From a checkpoint of a small mixture-of-experts model trained on Wikipedia.
Experts: 12 experts in each of 9 layers, 512 SwiGLU neurons an expert, 1 pick a token, a softmax router.
Below are experts of layer 3 (counted from 0) of a mixture-of-experts language model. Rows are named router (the router's row for the expert), gate (a neuron's input weights, with its number), up (a neuron's input weights, with its number), down (a neuron's output weights, with its number) and show model dimensions 0-111. Each number is 128 + 24 x the weight over its row's rms, rounded and kept within 0 to 255. Numbers have three digits each.
Before each expert's rows: "raises" lists some tokens whose logits its average output raises strongly, later layers aside; "gets" lists some tokens that make up at least twice as much of what it gets as of all text. This comes from a sample of Wikipedia text that the model never trained on. Tokens count by the router's weight.

# expert 4
raises: " which", ",", " where"
gets: " (", "0", "7", "3", "5", "6"
router:144156133135092119082136135131125092114154157120124124148173142089160111088080132114163116088167129138143155166144134145123132126104089130142126151164135171111102145110135152131149122147118098137128127145144159137107147099144112091161143150144090094107120159107121138126137100145101138092129116159121117112132128085082119133126140089141
gate1:104124086123144142151111139144139152114134121117152117148104153111140178142146139144154122154125096163166126128157084127116097118117142122108156134148130157113094166121102137150116134152142145146098185113170146111144135171108143146111111107110144166173171116138139101127128145120124149120117105127155096124121124100107108179140136108115
up1:153109117160181090156129108139175143108142147085137156117103115140119127173138086147134151105105165129124116098111107116146138150161161111136115144113143114127145117102153155143110109124127148139168127129112108134099128137155136101142141178130069101110114093083166149099134116128113106135132091186083145124143106109131152101130133085138
down1:175174114114125198137131123111097091142124087123134134157142135146160117153155168139143149149139126122137139121106115132094137150121155097151071144137139102123111093137143145119103154119100139119129166118145124123099147120122161112118132110098118136114114112157096171142111129132161109143088135189086127197111108118160121112172192158093
gate2:098123163130123097119143134155156167097168127104132111151149139128101150134107174114121101157117135153156129151158100132146116203128131134118116156095140127123147149148143130159099136114099130103124162129122126146151137105141178113134112136138091113095145174151099143136102118150110129131140128098150088131121104074118093106069107190126
up2:099142132149097122152137121127157164159144082146129169088112154098133111115143107102110141130133089088113130135083103136149136110104143146091133081127110108129096076083133151128140094114187131112157143078144124143070129141143137099133094123117131171111186096147164129133151135146096119110115151148105142116149133154138147128110132115150
down2:103112110131118138132108119121155112145164120149109127166137107145093125097095117139077140118102114123177130136105115135102148115130103121110178161107121159109152148095132136111137131149097084101126107098091143112116137120136136104133128107118136097090125135141137181148114138126140124070130129132174096126130122103094134124112115105104
gate3:127136109124137127124107156127162154130122083112158121121144155098159092089120150120153067126084144116111131120123104106121119106142113126096158186128124102141096136141140138120119180094121132095168147129151159096139140169184154128135139144072128106085118124084118134166133105101114111130133134133136137156128098112119111110096158116100
up3:118131142066087140161161098156113130093102128177134147122121075148162123159098129144111185091142167142115096146091160131134137149100123166136135078108170138105132152182136116140141124121158134137121139167154169182113102135108089126172113154091148143149123132102094096128129112124118160154134062143105111128167121085125156141116113138140
down3:149102137091199138104161138135101130149078117123118149129095146168122149135184113167100138143176125117151099161129109095166155103135103151128109143092130161127116121087108118151108120136103132147093142155126162124105151135195103155141146153149112131150134140138125172142104130146128153150094159166130130164073173133139125143142137147147
gate4:163157080133118133118111141126154106177165122119091111161155125137147099135077122163141154143112127120137114150160196093127112168161169114138152133137084130146157125169131085133135128093081129116137117119098130110121113116104134147117097125173133073111088108163105169103109144118117131109140172129156165134115111107129162154105149122096
up4:133142097093150137125137140129118108137177140174109140148151120147140132130029116145169125121103137123160115122171162099131160141117145146137168102158118101161157177082124108128166160119113139149088145151160101079097089141109145094112087112195172114095085116105112181098118102124112161106100125120129147134112172144117110138125138139136
down4:146113105142144126152131139159127118153129089158123147075146138133131123074074163139109133094111155132100152121163149157124163126158138097129131157138149138113155102114148165136152138132137145110129158108188097131142115173147126175123126157132159114138105109111139131147148114149128162091086104131141096129175096167132147141109124104130
gate5:119146172103121169133133119135115153142119117107092158171101130102108100143078151117118101167123093112073172125108148151123144142139131110109128154139180131148110147080107128158138193119129133164142148162156116124119121121172119147153113113134123146124102124118158127116156109124150130127130132136143153132131110141148112093133121134124
up5:152119086109138151158095111091130108102112087146146138110171138153111122102141118152139146121108141112200115142135141106132115141143097129133167097071137164174125126150130131117074129116131126133179133142136141150124148136109123094092125121106176113127126157085127133119092106156101152136108131141181131152125123146116174128088164130116
down5:107100165147142126164148087090135107140131100108164117159143102091150095120081114143107083120127101106108108094175121119116126105111100143153121128126129123107136094118140092141138112085124123122100146130147075192122153125114096130137156115086064108145146167174143116128117139172119141160100119159137096113125146131112116160129145153115
gate6:159128178160126097114156152122114166144138159122113064144129117146158128104130113119157097155155177128152112105158126101063150111112100111167128173150163165115182125082132094133190118158107111132094111127115123158102142098139102090170109182106132128131114130131108131157118086126083133108119120097128139122147094123131116130109093113144
up6:168117141119097140142136128097119096085114086151156110155143105126150156135152109143104115136109107104141148119112157138164107118151119127153192116096141126109095120154102155190114165148114129143135078181124129134099134178118150109123105122118174112111142138055143129139169145104134156099131174173136122165122088125096146138136156152121
down6:165084164127165113124160104096124106160115098121180109115137106159122128118102077114175084160109112105148170150106134126173136104090127133153139158163111113152152155133122098166137146139108148145113118117132101118113142131148134150131144094118109110137156129102121106133113113115133180153116108109126129145147141112179115140114114121114
gate7:114155143106139146157153087162125091139145109104163120136118105138149158155123121116139100117139165109083125097129087167082156181140168126142150101117133115120134152152132087142144134099115134120132090135104130139142129145063105122127158126115143113105118118153134152151101152124116102099136155104126158113124105123152102046105100137134
up7:144161130112121152123099128177097119196147114116166128142146144138126081122123119128112085155157130103068151134134142155136174147159137144175153115100165098131099144119107125128162177123136117078103112166093126090156132135117134120149110114133160134129124127115117140145118157112073122119113106092144154106122148119132117073081130130129
down7:110137135091140141107108127138070130109114171100172116070084123152164132122131152095121147143151147095117152112133134130117126141154124090144131080156143126132121129134110128124115102136165158123136117151089143119109139132146144103141130121159161123124154166131111135156124108126105110126104135110138174140101162137169137094088123122164
gate8:126116103124143115111161164098101141112119122134090131099105130086104067129136107091187092093157143156117143138075127080138147128122119157146150095136172143083130103135131143136134161095133090108149147103161107147138189089179132139145104119149168163108121124153124142113085145128150138149169155115137096115135094163150148148098161141107
up8:178132136085117163123086140110095159150147180141097147120154135177129107102141171127110150154148105127135119134125124155140177113161146138132102139138150145159163081165127080109086159084132110106095115106129160165118162150164137141142081105153173119101149132127093114151140124091176120138101132065116172130130094121134099148107099117078
down8:128138081150141092100106125158084113130134067124136145116097121155138124079143136103155132109127133167106127133143152161128111118131105117163121110085107150155115123136136133136128168094122148151150130137173144127151107106140095158106123148128136111114155126119160105138119115130122080102116101084158115138131153165118108136168104130148
gate9:093131118112119112122110141097118167052140100096069119111149122117147067124104140149136110169124144142134138129129111144134164174133117132175119107106166139140119087121155157121131147147075107096138150121100115126123084133135143132131124178120132115129098106135108143160108129076151145109148149125162185174116133156176117133147090101129
up9:100096117133157136104093126114131153152124100126113125129116087107126130120111124112133158173097122117147132155110168144118160100136099178128122158104124155122063155117155111176154127155101157085137158136159142153143153141143131155147104132098116128123120121100141162088144130157149130142156107110148145183093129130137124153150171080192
down9:119138147138144127086115119150099056107120125103176135122118132141103194147143130130156147154088157105147126118190156136134075141116175122158102166122148157131112113147124085173111122112121157133130144116116180137133129085102148154130086098113157125113123110121155151124119145142110166103117142109096120117121108076146131096165138107113
gate10:159145133118115123113133107110133124084140122125131152164108107133086169195121128168185157169141131158117133118177127095154133133142127154124111096144165161161111121106134127124146131161150116114144123132128106112105101127125146195137113105134152134115090082143138105098187088118155127122160136092127114137120126121101158103159152160099
up10:148128123105140121112155097113148080110142142109148134152142142200146126148079139148090122111132127101100085133088152123125132103156128172183143144155119131135127132146103117123100138132135126100104125109101193098169125144086120122113119171114138136157108120125106124150130103101145112116129111091111094123135138156159116121123120140135
down10:099132147105128164120143090089137169144126123141150124130127129136086126165150138148115127135149082131138120161101124117134119139152136093150159177129123163134137125140127136133141159126099097110139129123130119159092126122120157136104122121119141130104100095168134135088145111158097103121145104135135133152136145139093129126108096129138
gate11:112129102140137124134177134091122100137122113107141095145119116121151109096086077120122162164111133155132165128092128092151127115140130152101184132132132126129159121116118105088132097098137130100136106129112131088103111145154115142140096129146137092118108109128139107116127107098127128162109142127151137116130113159158081108145093109150
up11:090130189116131102142085129132107145093134090154090150181143142129151144143113134106118085124134154099149108149145115140076143104131130150149111138105112137157095151114169119131123141109125107127108129100089124125152117130116112114103134123120126171116151142169107111137115114148096176092131150141132137106107147112122128163121123123084
down11:156118169114078102139149171139125153113158118125114110160149133138173126137103157112126080178127130098105139138138128115164168151106136127121113139148127082115153112138112124100167096137136093111150146117137109119087121129113159120133149101078128062145088129140124163160137157120119111113103150133145159106133146148161081182137116152117
gate12:133149150151121137129101176103124121114151120162109144105157094115117074124107118117109153149132127139137118151163137169096068106108102130107144171161160110140110143098146136134124127122184124124117213143103146117136112131148138138117116138118140064129145148121112161120124105147119135088163078108101112090135112100099120087108131132139
up12:154147130087129127164112180128115109127074117167141176128166156168155134128123153174123152107157100132085152084134124116103098081106108091115132138147162126139101123108104114138098107097124146149126123173114093137085110106091144139122112120127103106158165101113136128156159075127119117135152134126135104110134147120103110075203118117145
down12:115182149092137161112099130126135098134118103097118081120146163138100171119157157181161109158141140183142130151104147168123144134092130146113116100141095124157148100174146143142093046129159162082112108110116113059120150125132092156161105108154152154142123134192151138118159157112146134099134110138114168114114113099113137162083151125103
gate13:124118126132099120130194152116119161134100096159110139164145154136136092150138099136125146143120146126129099160123150126144114142136104156100126164121073118112116164148118127136109112137117168141128152118115134108139124156134117118096100146136135164130148124126168148109121162060167080152146120144158150154149091118166098126147134126147
up13:142112168093103147162120120185117152164159103151157104095123069096129111102121111097118141105127094120187121141112146134096135177103137139131108100171129135148174123133132159118146130136143161102097116105134146152127128147125104162108150114079159116139147127124145106131127156166139123099104137116116141143133087150069129120123091165184
down13:132155109148140111141088106152102074153091141107125108096141099136141115119109162115119145109105132127116132143143167151078170157120103108095140100141116150075088145123100129134127164122147121103159145151131160159121149090166117132119118111133116132147154108127132085116126117136128161132116109082111152123129115142128084164111100140175
gate14:155116121115119093133165129128152138135119097086108132112148147117132093103073119142140065152088150095159162088097140117142119132125142103121107143108164148099135119123137151152148155128147136106106130122119133120127127155129142154120122105138132136105131119113117162188120139098124125111107115087140186108125177134150153122168166144102
up14:142125114140167132120127117111152170145167145109121100148174140131132136122059122132155068098152128135109162083133156126153128165134149127135086141118150138173150122070198139126087096118116131155114098114175105152107119129145131122132149078124126157130137135107150189171116127139096138179134149089120122147129136126188148105134178130102
down14:119109164142157124091114095128148108121098110129130129126147121135121140139150128088125120153115129131119122153149145147133129105141134105140123151131096139145152156169149159190150127127097140127148125088135123128173098120154111117104143152140098126095110125164119114080141118145095148145149131146159107103087089101093153155106139090110
gate15:107107122121112130112124133134105105045140150129171166160099111145104129159134122065177130164123135131122116065123092118161147133167141173105133095127107138074125149102142140151119144131142152177110088147147096147088144136138127115142099134096112130118116126128149098136137113174105098134094122097173085105126129144146180125097124129099
up15:121135135118123141134091089103104127118120107118155110148089125116123169115135119136107121103107104162189115154141139144099160121145147164130091124132114156146156164147148154126115166124116127128114149108161186108137116121116158132170081148142088163140115140171154139164140105134079148154097113140090150144136099090139130172165159121104
down15:147126130147114119126099149146123125102094089150126130101145184108148139134132118171178164143108140162117128143102153107134128104102136129131108187148119126087121126148073149157124136120158129140128131104096093158106157127143127140126158131141122119110153118157083156143073142114173101144088144135091105144112092099106097115111147135150
gate16:173110148115113117143140120100096104129107148151116105151096117138116168166136151105166110106149133149173118153116133150130149122129100116122108125133163151137133139167134099142166119076116150123110122164132152147104123125142131120109143112106113109159112100179109118087097128117182066109145139128178145125149167098115169119125148136116
up16:145088123144114121119090105122077117134138100152095117146144113137080140129151124160149107105114137142177135124109142158138130154170133156133097121104127137155136135138107120153143178099139157130134136122127172133061167147147132117139130143139135110158079134131099132098122099129138106124122154104187136125134145121120152171087108121126
down16:138117106137109110134080163137166160122156100157128108130185130130154106161091137104109148116102134155150143160128160155100108090136175150104113116111108069108150078145091119099146164180092085160153122152099159118150110105130124141099092078131125154118137141133107124149108122111102158154168158132155165122094107134146137157092116138187
gate17:097139124144158110125146124115102112123114129122164087122138137162121105151129132100142135168128118165155128166111099150108165131140173142096147161157106110090147175076129116100126145147136116131102096129114087125122139101152164154154149144122124100170133150159112098139164122218128161160158124125161133141110093101125184157118116091112
up17:158150121148120126146128160133169169134145145127103189119134140122117119131119134154086118138134122070154141138130121096113111146128088089113187106106155149174133108164101144125130085104106143138166103175115128094119074134129106096121124108140169109118107118104124116138145104074149096108099139133077135147131143147120079088134158124139
down17:130144127144158138118095149121171161073150128169098168101138124133129097104108134133128151096156153107154106118133132141166102148105117107140203101132111132100153134117136124125096122093139128149145147148136149122125134180131100113183140114099130072124098107077140158147154119108132153156098121148123191125139160124117100082115165133138
gate18:104110114154103124167112146134120097113162133138119119108141155128155093150158178136144185089127139101123117129120133101102135128117080120106123121135139081144099142132113153159127148111094085094108158143093088095157121105156117122133102152105085097130119116137148122132113174089100129111119158131102167138138148119110135120147120142103
up18:126105133120122110137106071091113174130100097116164139150097178073088108144130133139133127127122124175136079170127108130139144139141112134118111125111160120116100115085127114103159061194139184115146114146115141143114116139115128110106152099124117130128116122120113128157136154154115119106136155135137115134155128140158139106159157119119
down18:109116114090137111148137135093169122122164092159104109131151126135081128118133150164152148137140138132139125131077097101143125148084143135100175109129140106120166157122109132147085135090117164132133118149082138164113172145093159142104150141153111096123122116139146121094126087153149122107130130124142146108123113110128155105075130153098
gate19:124138166164096158149134128130111148168136123176127119189165135140093133112085107133156112133134101107158097134144130093135110165118090139113120104101163155096160144083147157147089130148095121166149101113101145150131135129084121092099112159132119085115128157146097155128139154142171070099120111119157074106153147103144111134107104143101
up19:113150131127090114090128148114132129140146165129175139117155126100153143099121151138156162163168109099076104125114137124161154127140168119162101119118143051121145135125128141165137104147138112143083187117144111127106107133135092131132080131133158105157147074198136163115112112100110165133155140104160132117125134084149125102152116134152
down19:102132176127094108169143146135106139109090113101148148130082117089137099150143151136139124114128161135137137129083153103123108093074094120142111150180109127100164136139141139101137080122121111110126180136090121163120132103134135208143139112125122145150164113141140133112124107141122139091130122148142136133125157123135122154175122081083
gate20:127115116124109172123117091125137131152156109146157133122118141123132145114137155172110165110133125151129150161165127123153128134173112106108147130111134149139130097115138114145141126123149119118113138170132128161136129120142119114145119119133095083082099077123137082120140098104136111137129097131071129146132133132133112115129130120082
up20:117136122128147115150132171105113106113111136133128145142106105092127168128109142126114132112109134129134103144117144126129075136146145123090138152159134121150140093122110141131189150117128164127136123131165176210149111113136103117115147118062146130140119169134118167163093117172133138155156129123069145121137124105092126139141118107102
down20:117129116168127127129141153097155129120132141093171128113152148135103141141117132180149122101095142117132138177107156115124147153139196163135149124157101113124130116116140127110179132112112143127108127144133089128143080120091116165114139136154115138136119133134112182134126084125118118135138125106112145146174143156125118108101117099146
gate21:122117126131139151138142085117153109154158107135119130112152165134129162122070141149133112118120138107147162105145119143126141136156121125158142101112141085095125172108134143177098135157138113114139118125084116143144129127113117107125137109107097157163113132102056113112176094123075116094136130136118133119126152144113134071102151113148
up21:143129145147140184079094116120130141087142092148135162142151151101131123142131120108076115090092119120130139145141099150129111117134147131085107130101152128162137105104143139081142114128129162101142149113141178126114152075135102141103176165125079107109167157087130129122102095127145131145110148117106122093126140126127113124117137123092
down21:100087100112144105130177130151148093107133131140096094109157131110115133141134116120149133132163120090138145150147129125160120131079114121155124128140140168107122140158113094154126153099146075145081122075131182126086100089147176125131153141143119125154151085122139126132113093126099145146095103125179092166129131129119138106141100122141
gate22:172152126138115150142111159132124135141111159140151131138115193076146121167114090164112126137163128112149079143104091149072147091102115079116094121093133124087154149159162111133090146098128110127124120107142102072165181150117182138138149156129116110154122141128123130137121086118152137151147149162091147144101135112107129158121090126127
up22:094142128136130073125132113113150153150140106119170134097153104140099123142105112142139112122185116120166122143169159151098140126119117106149126115100166118151154103135124137128136148140074122090124134101151124147161079161105095130120136133117123142110110141131137106100100118122146095096172165175148112133145122144136124138156087123119
down22:128120116107123100122083200147147117128105114095135125135107126130133197141124103146162145088147076121101113168153121198114115104083135068123118153179146111118103144165137134138108167105132110125120147127072172127157136171153126133066162146112142157139120138142131070093095108151129104113083127133111150152143141144089104139101133168173
gate23:129128112128116106119145130149098073135142134087108150119132110108150136124163151186115103132136100129117132129183122140112165153113135138127099148188156092121139120087150127124103146152116126097099168094118126130136085093128156126106162138184064096145163129177137142137080141109113172149164133108111098124115100160171108137134063110142
up23:104113140128078108143163140100104100125085152122104116104144110118136129068147114077095117149090134151159117149144151136115092133125136120112147118125106103122144108117129130110115137151154164079135147113129145114133125118130145108142076132097143121122095165143161111112099181119127148118144128133127103085121109148129150134121131135112
down23:145145139091117145129130138113108144107120111126120145117112162125100096128128149128120127118125126115110152132129146111108146141119158082174142146128091143118117148140128143122136097153144125138167124088100156114125150150103113151122130121124097113157156149158076146106127144124133156127118104093131156169144125120107088158103090124128
gate24:132140125110095157115111089107123157143140126164160114120087095128082136141159133143144088103099124101095112098126172089120143108125134097134120108109086168173086108092132128116110143121102110132119112172110120137088145174129142135113161134127101086151117124134119158161125152130130146102131107165128144159138133141147112104094133182141
up24:176127141118098139102144111113153149147082124139121135122153121117148155153132127145132120145138123153104136139139094101132103163149102108114089082126116139180120123093105107097116109104153144121112103137129137096143096099138137141128100152118137151106127129134167090180089131101133132150107165125126119143132107145166133112107121095106
down24:133158140113091111134104102110092095125087138152150149162130147111110109161155136135108126080135134127123117138151138117135125188141143095133154144154127057148102081095110155115168130123099111120086100139127108110100132181125129128084091126121128175102110140120157160178155156102116127110138161111120125090116067161095093102133130132149
gate25:148135146139120127114103112074129166119132099122149141111150139129124205115087095091135114094113136123132103095148179106113136129160103166146107157115125159105156163143138134090091080128158123136151169128174143084146161102099079107115126133120139104133153146085138130082110111157140110167171125134109116149161152130106135112119112126131
up25:100116122093100122125138185131131098142157152135141093161147131165121087134097169125153138129100176120099136118138109122136142143105111073075131108118123132154128156171108128125093163118111090138117117103131085117110157166119166145101130135145141124138128130139156158147147108086129132084118170182094161183132160147124113159132161149120
down25:151087143117096099152116109112110109135184136071129112127143117080115150098121119091112129142088135047192141129102172114126168102085143109116201178124147104106099181122122118087129138141109123131130130112088192142134147153125138109137106180138132133149124086086117102112113076136114151110127144169106136147127135080132145088132126145058
gate26:110115108146120105120142132123118113140134129128099135144138100119123171144092140154139093082149161093088141099156102143133143145169147147114154141123109114075082123162140132129085166139140098121115121108087132150142126137141125153104116162139084108170105139141115141083142131172055114144109126116145161091148134122156152144124178156099
up26:111164137107113092125119124147141148146200116171104126157149112142139147086075146121124095128135124120115128096128099127094158120086138144092102123147101062138131155110106130129107120122144129142134117143097118167135135108084177128112173188129124066124133148118131107115102139099101143145103084149122096096129117144133125120152159142158
down26:149144139109105139107108097112125103077082141117121107149136156122114140156161136115128110132140113131129136125121137126121105100112093125130121151102153103174116129129113117133154117153141176147111115111160111153096149146133125128147151170108151098121091173155147115120112115154164164150137130136146116169095159077140162128115133110148
gate27:145131139173121095099163153136135172125114140093162114130100134103088103095121148112117106161129164112136131146118149138123184120162103118138129136166120139130110128119131090134134155114137084109107140092138110171139156109097090162159166082099120113156110107128142122183144106111138109118117166112106159135143130119128094140145154110120
up27:143126123107083132140137099117106133078136115145123130106132160153148126136140157146144132153133141112132112085105159144172073128079095166105163063148107116117171118092130135169136129160130137126116153095122125103106145166177107130122136152135161127176144098150142143124130082170078095151130168136117127093085118165118133092156110132140
down27:132137111139146132140114130113165149097099106137129153118154145118146155122130125160114194151132117119143114114144113072118138120119084149135135105109139124157171122104164110150121136125077117142152151118122110124113102096121155118069156103113135141142065154127099128174107115159141117110123094096141145098148125133122110092179074134129
gate28:149136121117124143101123120142142123110112168121140126143091147119147096115153140114121087119106122127164139152166147116096109133107167134142152138145155121135105116155177120110166123164160167080153114072119105128177130153132138135137111140160133147097149099132160100163152121115132144130117147157065119094113168083093127122162154140123
up28:090160119160126127185079115158138125156153099160099126159132151123147139163119134156149137125130166140125111115162159137157066129098100135138120116141125100136159161119138111114145137105114160176129114197159146094124110123141108094164123133099151137113131137128117119128139107092077103132074081137165158138089145120124123120110143117130
down28:167151094114116109152132140121146158156175113147141139143101094150120097132149087183117129148134135165176164072095072131152146130136142169118131152119141129101115140150151121098143118122120151106135128138145157130126085157113154164119152154082139153136163084109098132133134113096109112110084101107145079115113115128073107133132183125095
gate29:126107143136118111101081158141093141135129120167133142154127141083109149144141162098083098116106119101152117125136118137125102113153107150134129121122178088155134151166127124145118135167103134116147119146131121085140117128073152085139112124145113103101125140086092155150115098111116159162169111121128125128129115126128114149079139128123
up29:154137077116142084130125166134122141105148216136152128099111142139112127131146152140093125135125159135085105121160112138129124136142152091147155092145109112114115137100136177156185168146101113136110145136103095113149139134105079127123134111100117114156119135151118108150123112142135096122159130149134100128081150178179130106130138098149
down29:116133126121137115119149143110108127117149152175145131129136106104118129118096176131081131099162129134120107166135156126160156105139134122153132175096154141089148158128128125159151125125109127119163162095111117113154142140083103132120116146111118079141145108093115162112133203120144158085080120089165100145147120102187042110159122126128
gate30:158113126094116175090117169151108180124115110129094117132105117138110106148111177141158127137104137104117158145169150154119126131152179079154129081142128107122099114107133096084104107118120142110100103141116140104113202124138097160118145174093104128147100111119123143132157109150112102093108133108127149082193086141131117157084176119108
up30:103101093131128113136133111098170159171123159168118151152125121147111114149128132113090135157147162150123120114128110126161120136092097202147110138152122117091163152150120147114145117133159159118108128119158126190120106134130120155133117076130094098139164134115091125132150127120130135172144148084112186110050169115155133131103096127153
down30:159165154142170144157124117079129079163097125155172139122141141103097154138119123117146175120101110086110142132112121150176134146159119110138139098106100150103130098131121135113101111142099141124177108139136163178092067131090134104118159099141102107167152185148097145112108137096155102127153129168101124144147115090116128128136144151116
gate31:156110131129129087186131136120148097117145140113083138126113130172100146070109143123120144154121143141128108118173110148171113161116116104130111094092090152122144103148119145146101152143104132137126134100137123162133090125143096085169093157138120094107163109103137124112122140149136097156146121122109104113145110133117157140154137166086
up31:131186153101109150099054103084119091101119108090163135142169103143133126118140148124135111105111132103122128129132146128159113158143130121104158119168141142110079101125120110121149092105169156107132099108149131081060136122158126113107085129151116130164141144121136088148111129127147165074145150118123107096146125100146173131115149149089
down31:145129157130127153123135127144094129103131126080157132135149139144172092177122128107106150118124126091161130103147117135179158159167113118114146150169108141096129135144125163141135073142154134141122136094113086075106144141128120121167152150097173195143128106146126135140155096116162131146112153162096131112140109079128086149128164123122
gate32:126129155103112152123108117152153148110124131104137113150092148109097085132125108153120096112076130110115110150128128147092136159117093101152064154087123141141143083137142148127165142152107115101149124113110142144165107132160111143093159108167119143149117128131152148103097097094117065124152155126143150124143148105175157117171106164105
up32:137156118125095127121122126124186105134165135116161150120060133086153105105121129145116107138073144093079129146125106133105106127088094113148088125140160072126112140147134114147108132139085104112173119096122138176133090109107104123112189125148117164122130141130137154136136108115126147103097117157132152130157124079135140131159136127113
down32:167127129157136140111131094078127107114178177157097125123117135122142120099110087130080133156144153174111114132096133159128065133104107106166151097153125132120110163106167106117116127101109088101148131109132154101160087097110102144136152120135119109141110155143138139117105129135115079137135134133139149142142150173133165169206133133115
gate33:100137129148099115131119114185122153113153144100143083155144129152122099071141139083144123178116139149180116086107139099100127105107137168120135141077131135114169149134120134136147135171100124106186128130108120124133133121089092166117105094109083150138139089145112096089140179147133104172130112151181100100131136136127078165107078147158
up33:126129162146136113085097121147140129086138123123178117125097140149101111077156165098137121150129154151146121125122125091163172142118092128125131125111156182121138143119113134142132134122109123082135077121115126147128179122118146142097095140104123140125104130124096129145126192120149106158108123137068119086115144139124120160144102129133
down33:126107096120139098132119093128140092141115133148099174141098139164141169138143105129161155119137092113134130126137131131157105099147180116079159150155117116199127133118157109111077147156124089115128120120143095097119116138147146125095103141084151112099103108122124127114109082103135099137120087121111111157141110125131099099114151132099
gate34:108146123128104129105159105105113130116150130131076118143168126071114121092130112089129159138143172080114135104115094092131149159114148126155125130142125101139147129105136144107174157151132176176092077148136185119102102114132120091123121144132159143098150138154106112171128134151152139159150121099115079144104128134125138133128112124111
up34:140149157129157106123140112083172139187115155129080121144147130165110103122119162139132149118136091145146150156131138129130097103104166117086140137153156124121136123100139105101175150119117140137101086104159122095138079077104109157142098113144096144124098133143111154143131143173079101146135124138170118157106127138116118134116174144136
down34:166137123101143132178115092162141118131129076160123178141125195118143140095144131160172137180135134163116090148125145125122147117146138114127145111159098132173179079103069128083142140117136155106135142100111167149163122078124136116143120140124135114113105140154144099120168156160160084109168100129175179098194159112125133140107110132149
gate35:091115119137108143150098164126127115142105125150116148142148099110128118114121141156147111151086125159131126139125124187114135142141158139083133062132121140182110152115165078145143121167103088113137149119130103123169131128128107129121096161121109106147131149095134142099126105114124160157131112154125115127096130162136120124117104114135
up35:149095150190129120130107156131094144175112113112145115108092116139135120119143164144116107127110127088137120138127176125144128130145124122144113115127125135097108142156083143099173135137133136111124086154130135146168117178150126109106135105124154150135124143076115104099151108111166134124144204130117094116136121129111073128123148113118
down35:099108119132147101108181112120127139134162109130110105147101108126115149084094100160092137101136144146132155151142108092115119131118157139123179112162166106101137101142140114108142113149134148123122140158120121099146142081081109155092120114120105089140150130096139126139166142143121154178142176156108149129132143093152095127168151128143
gate36:104111140103116103159133154129099115130139123168140169165132080111081116121115117146116106117143133141127113120109091153103125122167118126122157148155122172114125115130128132119121149115112127138167155111113161119144112103110155133138158101121097130109080105116175107121181118141072117130101130110142119113124080119081130136086111125141
up36:118117105127115140126169145118138133122099115137099155136086128114116141135135129203179137122100121175143143111095164158116118176099162098094141138141134157154100118137120087139112098139118103132084143091163096171124142134120125134103122127092091151127113132147134150113103144106104147120104125108123113086149151111081118100120100165112
down36:143152159131106079087102126091108133117144130128091145136110132139131143132108144148087134114117142161130123123133132125134112105192153110092104102134101100117135123107147136118133144095151117099139139096114100132132149119075105120117102132146173162131122130135150127156142110118107157127156135132127133106128150126126115147110151147112
gate37:089133142092117130124140100126125133103116160144102192106103109130144152150112084113137140111121127168105118160141125156161101155120142129129122099137112107134107187142123173121104120105131146150155110109152148137135118145140140169134125149163152122142124183128138130108133178143128152119138135105144124096135145101095101136099147107109
up37:138120103148162147112113099108117126118124122135185152120102111116123151119110110141099101115127127108110107113166096125092116137147111144111097127095149115116163081147185088108102088124114134132095115128073109084091098108106134120133127154124082109139101145167125080151121123137140100119136090133137071153124096114166143148134093153106
down37:141119128123098154124174109134103164154122157162147120135121080130087105118145140196144116131163137137155094133109105177105132114130164118128113127145149080157137116135132101147132150123091117076116139098107103101118103093083081137092128121135145138144180116125084111137121140162139126116128082137120110135105125112122141112148144129137
gate38:167143112123088188107152142098136123094143145122129168124136182127166104116135126115145182132123102136072097121111100117132151109154128103120099136101151136088127116128141135109125134130128104099092078113140134104112136118117136129129138172136137096112132087139095173087126097116123092137118103137129097106143119097112132093153128161121
up38:116110114109115120120102121106120107177146116161129124114094126144171165130151193106127160160067159176080135148105104114097093130117096134104058183151124105108132142153133094146122144122135124104091146101122152156124151117153104134138109097130155128127114100108116119104135101134139100075119155100119098184133097126149141095136117113114
down38:143106117149167168131153094117138162142180115100102102135124165145154102149129145132141154087146130111073135134072081117139069082129158152142138126109144098147098167116103141124142168142200103142142141128120103126125143167127134161085138153122135183119101130084137133063121116122113129159148124145120125134133142122110138098136125139118
gate39:111157097114128109133116119109142148139147108118115114102130146145132151165160109125149108169119154141116107109147104152119119122155097113131142114139122129076119149112104145144148130125097133102143133132104123101100096089163152118124139176126099124168103113118136111100148127157104125108117111119098132126106131135137133117101130088102
up39:120100182129148121095118060132119134109141133116104150160129103150153177104125169110145108090109156141156136141129111165142079116129153096121137126115143119184132120131107115125149101105128129157093131129144127123157113096060078122119096127133110098137139164106094098108129114139130117179115153124187096147138096124137110105143138115170
down39:114136070119133188120112182144115108144158114112133156119162145139111101142154089132148122094133093128139126136122113137139140152123142136143129134140140114127143133082131107133092168179134135125163125151146101120159164163141186145119128149117156143112119135097118103150116110131133160154110089130075075149141142151162111142140106133133
gate40:122161118147101134150137111135111155086100153156144108150133105157163115153129095136113112139097158125116092141126130147126180110090128151154110134143097103102143130145133158167149134126138120112129115141068150119109124104174148111182143120097129116121085134116141046177159105148108127148140117141116091147100144139138099146131149125106
up40:136110117121148143107111152127093132143128115137114177110116144138109084076091142122123133109126121128120130091109111123151122105171170066116069143119174105162080125136119150115118130144145114132143148125108134101127123106102098124095073152154112180089131130121149139069105155096127141136109127146106077093135098146114148141125104113140
down40:121111104124111098104157086140127121127131155147147107104126137122164147115166123104152152129125153166100125115117151106144152110107126121118164140132176123133090143137110106144143088112134117078124117086135132140124111142155119168124128081134119139143137123117153186187174148147127159162168108143175154133115131118135098106091119126120